From a checkpoint of a small mixture-of-experts model trained on Wikipedia.
Size: width 256, vocabulary 16384.
Below are experts of layer 4 (counted from 0) of a mixture-of-experts language model. Rows are named router (the router's row for the expert), gate (a neuron's input weights, with its number), up (a neuron's input weights, with its number) and show model dimensions 128-255. Each number is 200 + 30 x the weight over its row's rms, rounded and kept within 0 to 999.
After each expert's rows: a language model's description of what the expert responds to. This comes from a sample of Wikipedia text that the model never trained on.

# expert 2
router,159,166,175,198,194,230,177,154,195,180,191,211,214,147,120,213,225,163,200,152,186,142,223,205,196,182,201,208,194,149,174,225,198,183,179,218,226,252,190,203,205,170,200,240,176,218,241,162,228,258,188,247,186,219,206,216,228,192,177,242,200,221,197,150,262,192,196,169,200,193,181,228,177,214,208,186,215,174,250,201,186,252,157,200,213,192,167,221,255,168,228,178,246,160,179,253,241,183,170,196,188,159,200,150,152,148,220,257,228,238,175,190,187,218,257,243,202,145,232,194,224,183,228,207,173,211,227,204
gate0,210,193,170,151,131,251,181,240,141,155,200,179,229,197,187,172,185,210,199,187,180,168,159,217,164,207,207,193,186,166,167,239,171,171,167,210,229,266,166,223,197,247,167,190,218,200,201,169,198,166,222,271,215,153,226,197,195,198,177,171,200,174,203,211,186,176,179,118,180,178,138,241,183,214,197,175,211,202,191,209,221,229,210,121,208,226,183,230,212,174,227,227,224,188,166,225,254,183,222,203,174,215,219,190,192,204,230,227,202,212,175,145,220,235,215,192,172,183,176,146,202,152,186,253,209,191,218,141
up0,203,174,196,199,249,211,211,194,226,178,191,162,176,178,199,184,183,159,174,224,239,270,212,187,156,191,160,165,230,126,227,198,232,167,171,179,246,180,228,197,211,254,179,227,254,209,162,229,223,182,200,214,147,170,190,177,187,187,178,217,204,212,181,167,139,175,197,260,197,232,183,187,213,201,153,255,167,220,137,218,224,229,227,221,186,192,249,192,245,217,165,139,203,190,248,203,185,227,221,182,212,205,218,252,120,233,170,173,177,210,248,203,245,190,148,168,184,188,157,244,184,219,166,231,219,206,149,247
What it handles: Short word-start fragments and small words like en, de, st, al, there, plus New York and Los Angeles pieces; often foreign phrases.

# expert 46
router,184,269,234,206,174,195,181,199,177,200,173,227,174,182,157,215,192,205,260,218,206,191,192,166,217,160,201,200,249,194,211,263,238,249,236,184,212,231,141,218,208,195,199,205,185,218,183,260,224,169,223,250,203,255,226,207,218,183,156,177,218,179,181,183,229,199,208,175,219,189,214,140,169,267,192,188,164,197,258,208,154,198,216,217,200,182,230,171,255,198,250,146,185,155,210,173,240,188,247,168,243,154,174,173,188,167,177,208,238,208,241,171,210,201,151,201,196,166,232,232,164,197,151,163,183,231,174,235
gate0,246,253,200,252,246,166,210,219,215,164,198,217,187,192,217,220,174,217,184,183,199,179,149,227,155,209,204,235,216,171,212,213,189,176,237,262,188,195,158,163,216,202,197,221,225,214,210,207,194,203,176,228,255,157,214,225,230,227,152,201,221,179,172,201,156,215,156,205,208,179,226,119,185,205,195,190,221,202,170,229,189,268,252,208,187,171,207,202,228,214,241,200,150,186,167,234,177,214,207,176,172,200,208,210,219,143,196,207,231,205,213,209,205,198,222,189,168,212,164,181,199,230,142,168,172,242,180,158
up0,174,196,148,226,211,223,201,212,152,225,204,144,168,226,155,222,187,210,176,179,248,202,227,250,186,220,195,188,238,190,204,243,245,204,176,198,162,123,216,210,173,183,233,178,192,152,211,180,179,192,164,270,193,196,250,196,233,168,166,185,164,260,199,167,233,228,203,172,183,177,244,118,173,188,256,196,248,212,151,231,256,193,177,199,234,155,132,210,208,225,191,204,171,197,156,258,237,200,199,175,216,218,221,198,178,191,219,183,238,196,224,249,245,190,189,200,173,201,189,208,192,233,162,209,180,248,161,120
What it handles: Commas as thousands separators, after a day in dates, and between a town and its state or country.

# expert 23
router,199,163,165,197,183,179,173,183,218,163,236,209,147,185,193,194,190,185,203,238,228,163,202,201,190,198,255,150,194,178,204,227,182,195,223,144,219,182,248,218,210,201,217,196,210,155,214,157,246,237,212,122,169,176,201,161,249,187,176,184,198,191,213,170,251,212,163,162,238,173,201,234,194,232,186,190,190,209,161,259,176,222,197,205,186,203,200,186,147,197,200,232,221,194,143,208,226,249,138,142,256,183,199,163,167,240,218,141,214,194,215,175,213,172,185,139,207,202,198,159,184,193,200,225,213,222,200,222
gate0,195,233,205,171,184,225,165,155,199,145,206,179,206,179,215,192,247,200,236,215,186,169,186,182,160,210,226,197,170,206,186,210,256,144,216,193,243,188,255,184,172,170,184,144,162,174,194,148,193,176,180,211,198,154,192,195,274,173,196,197,252,212,147,209,203,211,192,249,173,185,154,183,168,210,172,217,222,231,192,177,234,201,181,183,184,214,209,208,200,164,186,233,187,220,254,195,116,224,190,225,178,207,224,171,238,212,167,178,215,204,194,222,134,210,155,192,225,205,158,183,172,233,198,198,211,204,209,198
up0,204,174,254,203,243,150,197,216,191,193,216,178,226,202,176,187,195,147,236,280,238,173,232,257,242,186,207,192,185,246,230,205,208,191,222,177,210,189,208,198,215,216,227,205,155,192,230,179,162,214,247,175,211,216,185,181,228,277,206,174,278,206,181,219,202,211,206,181,189,192,153,151,180,174,187,144,180,127,207,229,232,158,160,184,218,208,180,191,212,165,209,194,231,209,204,156,200,246,235,218,193,225,208,218,185,243,221,174,161,209,155,146,179,194,150,201,200,235,198,193,175,207,160,187,160,243,184,157
What it handles: Numbers after pipes, dashes, colons or semicolons in tables, scores and results lists, such as 12, 30,000, and Super Bowl 50.

# expert 42
router,166,183,213,161,234,179,212,193,204,204,225,134,197,206,199,178,151,138,172,210,158,151,124,156,171,181,198,203,184,183,225,193,188,231,191,231,175,220,186,192,219,158,196,235,170,201,148,161,216,198,216,225,144,278,222,219,236,145,228,153,218,227,199,220,171,231,199,221,199,244,197,206,222,174,206,147,219,212,217,222,211,148,222,196,201,188,196,232,212,210,194,213,200,212,226,221,223,244,166,249,236,216,205,156,170,190,192,151,240,209,249,202,158,225,215,211,176,219,165,223,227,225,169,165,145,251,227,188
gate0,222,157,243,155,198,219,230,227,273,185,192,168,192,214,194,229,191,193,188,162,159,204,192,237,208,196,186,235,152,205,198,209,228,202,178,251,254,185,199,172,175,279,254,255,182,217,174,217,166,221,157,225,272,202,205,217,206,159,246,221,213,241,222,182,148,224,214,212,191,222,220,244,197,247,194,225,173,221,222,245,263,242,165,217,188,182,210,234,246,261,186,182,270,217,187,193,205,190,155,228,183,152,215,192,232,175,185,187,230,237,217,236,221,246,208,227,182,158,181,169,169,217,247,285,256,218,188,236
up0,167,243,201,204,233,209,208,210,188,198,201,160,219,226,192,190,169,247,191,161,145,165,197,205,244,196,148,226,175,213,194,175,219,200,156,243,167,187,202,204,183,200,130,161,242,254,173,209,190,206,153,265,237,173,254,183,263,217,244,220,202,214,199,228,174,230,179,214,185,244,234,200,220,244,228,261,180,207,174,234,220,240,128,186,262,183,158,198,202,179,223,252,254,205,196,214,224,250,219,211,219,218,199,163,237,191,219,181,210,163,223,203,222,216,129,177,206,169,178,185,240,193,225,209,196,182,199,214
What it handles: Single capital letters starting names or acronyms, especially U (U.S., UMP, Uttarakhand), also C, S, I, O after pipes or parentheses.

# expert 18
router,190,197,215,230,232,175,189,155,200,216,171,146,156,181,164,169,193,217,212,225,226,162,164,220,256,224,181,178,179,188,239,174,217,160,183,242,158,239,199,201,222,245,220,208,245,223,154,180,167,195,200,206,221,175,242,198,163,204,151,204,168,193,182,194,237,207,191,218,237,166,225,145,240,166,266,177,214,217,235,227,245,218,234,185,240,195,173,210,260,163,190,227,235,242,204,208,189,199,253,220,232,169,204,207,190,269,238,206,206,183,194,196,208,224,226,215,229,167,199,211,228,132,198,208,229,237,232,181
gate0,205,181,211,258,240,213,206,192,155,195,196,234,151,208,161,215,225,165,213,262,206,275,133,243,241,159,183,165,234,238,181,234,228,211,216,222,208,224,219,188,227,193,184,204,237,178,175,182,202,200,144,205,235,213,202,188,189,244,184,232,188,203,154,163,210,177,186,211,237,214,203,163,232,217,247,204,195,208,182,171,255,147,162,189,207,169,196,208,216,186,208,220,241,225,208,174,147,202,252,240,182,176,237,183,198,172,194,203,239,242,191,285,272,208,250,209,259,238,173,215,205,125,229,181,215,194,224,217
up0,182,219,195,216,213,190,231,194,248,184,214,201,239,154,202,195,155,225,229,192,204,196,219,229,184,156,198,222,178,163,234,229,236,204,215,213,229,163,217,215,198,209,202,185,189,216,204,206,184,170,169,220,285,189,207,227,203,177,222,202,185,167,237,180,220,209,244,237,181,187,236,203,147,211,217,175,224,148,171,218,155,253,218,136,187,186,174,237,158,189,276,218,166,174,239,198,289,191,159,169,160,188,239,200,230,246,235,211,163,187,223,193,202,158,130,170,147,160,247,219,228,237,212,185,204,172,238,208
What it handles: Row-opening pipes in wiki tables, list-opening dashes, and determiners and possessives such as the, a, their, his, its.

# expert 15
router,222,228,211,166,186,220,197,198,183,231,195,206,157,222,142,223,238,209,201,204,210,221,209,210,180,201,191,226,228,190,239,243,258,238,225,175,184,234,146,181,223,208,190,188,236,234,166,221,229,145,218,234,188,209,180,203,163,189,137,204,223,173,184,170,254,186,219,213,237,243,231,156,157,256,183,183,178,236,250,222,160,218,174,234,196,174,210,169,226,196,284,192,193,158,156,151,205,159,233,223,254,159,166,172,169,155,174,236,252,209,244,197,251,187,202,202,196,176,240,201,198,215,151,184,153,234,229,250
gate0,193,138,179,178,231,239,174,231,177,184,217,225,172,195,161,148,221,206,186,253,209,184,224,209,249,154,255,179,194,245,202,240,226,191,188,195,210,194,183,239,214,217,178,181,194,237,185,147,218,209,210,174,248,215,212,247,134,180,193,211,235,182,221,169,197,205,192,258,181,179,230,240,205,281,181,239,172,209,164,223,220,195,166,188,211,192,218,197,149,158,196,221,210,207,236,196,225,219,221,165,224,163,213,241,205,204,145,239,188,181,222,208,185,180,206,206,212,211,136,156,184,216,169,169,188,187,224,212
up0,204,197,228,221,193,180,236,187,170,228,240,216,177,195,179,219,193,213,200,224,220,223,193,211,210,187,178,136,230,214,196,199,197,231,194,150,177,173,195,212,169,179,186,132,212,235,211,142,178,196,241,181,201,233,207,213,223,221,159,218,185,257,217,147,225,230,191,216,218,174,240,225,236,181,205,192,194,228,213,216,207,211,236,248,250,197,199,203,179,229,253,227,191,167,204,150,195,193,218,188,202,194,184,240,251,171,261,197,181,144,161,138,228,200,233,145,207,208,135,167,217,168,202,233,202,176,211,178
What it handles: Commas, especially after dates, day numbers and place or surname entries, as in "August 9, 2013", "Armagh, Down".

# expert 59
router,199,240,198,221,231,186,234,190,230,207,160,154,171,179,152,215,192,233,225,176,219,177,215,178,220,177,257,180,270,236,185,224,240,247,168,256,155,236,203,211,196,210,237,187,214,164,193,183,255,185,236,229,182,182,263,212,182,188,185,204,214,165,248,231,217,200,149,195,240,169,173,209,234,151,214,221,240,158,231,194,238,196,181,193,178,203,193,217,211,215,215,235,203,212,228,172,219,227,194,201,258,181,193,181,236,272,268,202,178,189,205,207,208,187,270,183,218,193,201,217,217,182,258,194,201,243,257,131
gate0,184,201,263,197,219,219,173,238,151,208,159,137,117,209,200,243,155,141,169,175,234,206,288,212,230,182,244,225,230,202,184,168,234,245,155,218,191,189,218,205,204,219,182,175,238,178,188,194,206,268,202,210,207,280,243,207,216,186,189,190,216,194,210,207,181,224,192,206,210,207,189,185,196,218,161,245,253,170,186,183,224,203,168,163,184,199,254,225,226,163,186,212,151,251,224,170,215,180,250,207,202,215,236,196,224,207,242,256,206,200,232,217,169,212,223,214,176,224,191,186,207,222,190,248,216,215,262,143
up0,221,217,240,136,210,215,203,167,177,204,206,231,256,170,181,203,156,203,223,169,189,213,195,189,218,200,186,213,184,160,207,238,171,153,214,124,208,231,217,188,244,194,253,205,225,133,216,204,220,187,146,215,177,258,215,222,141,257,177,261,204,211,164,199,248,177,206,162,192,208,248,205,201,184,221,219,190,198,195,214,148,219,178,197,195,244,194,234,146,218,178,207,236,236,189,201,168,197,196,182,229,165,194,166,179,213,155,144,245,240,200,201,182,267,147,188,195,169,159,189,131,157,194,200,251,219,200,231
What it handles: Mostly the after prepositions such as of, in, and on, plus a letter p piece inside names, such as Dem-p-sey and Cock-p-it.

# expert 45
router,155,197,243,219,216,171,181,206,134,207,180,206,196,169,208,174,226,225,233,157,195,147,204,181,222,220,229,225,206,214,175,248,139,208,192,193,216,172,239,211,135,208,252,229,179,240,230,215,158,211,196,151,171,227,161,166,174,245,208,194,227,216,227,219,217,200,199,193,182,205,232,209,183,180,225,147,154,226,201,249,174,173,231,205,208,209,194,199,163,192,232,212,197,189,268,210,191,176,247,167,197,167,178,213,251,181,183,183,221,228,180,182,214,202,179,217,170,166,165,229,223,234,156,163,178,173,172,253
gate0,197,168,202,201,167,204,171,198,252,161,197,225,244,163,219,220,253,215,202,162,200,164,183,217,211,174,211,161,212,237,186,182,184,231,211,190,275,128,203,185,197,183,212,249,180,253,211,188,215,214,212,218,159,160,182,204,210,205,184,189,269,187,210,191,186,182,237,216,159,228,267,136,197,160,217,209,213,228,196,250,164,207,218,203,215,193,249,207,185,202,271,217,231,210,222,175,185,171,212,209,190,223,122,198,217,214,222,156,200,216,160,193,252,179,200,177,213,186,200,243,219,162,210,226,218,244,238,226
up0,165,229,245,221,150,206,160,206,189,181,227,269,187,187,238,184,161,210,194,150,233,174,239,188,167,178,197,230,239,162,225,240,270,184,188,247,205,248,177,190,206,199,191,172,168,243,255,177,225,177,179,179,207,169,152,180,233,220,205,205,212,172,203,118,189,204,197,184,191,192,185,227,240,191,138,155,156,222,231,205,259,137,173,199,200,196,246,210,199,189,189,233,186,168,220,235,214,205,196,179,214,201,169,172,194,206,218,191,193,191,156,268,202,156,198,210,199,254,172,202,221,187,237,152,185,181,186,190
What it handles: Colons after infobox field labels, as in "Competitors:", "Built:", "Position:", plus opening parentheses and "who"/"he".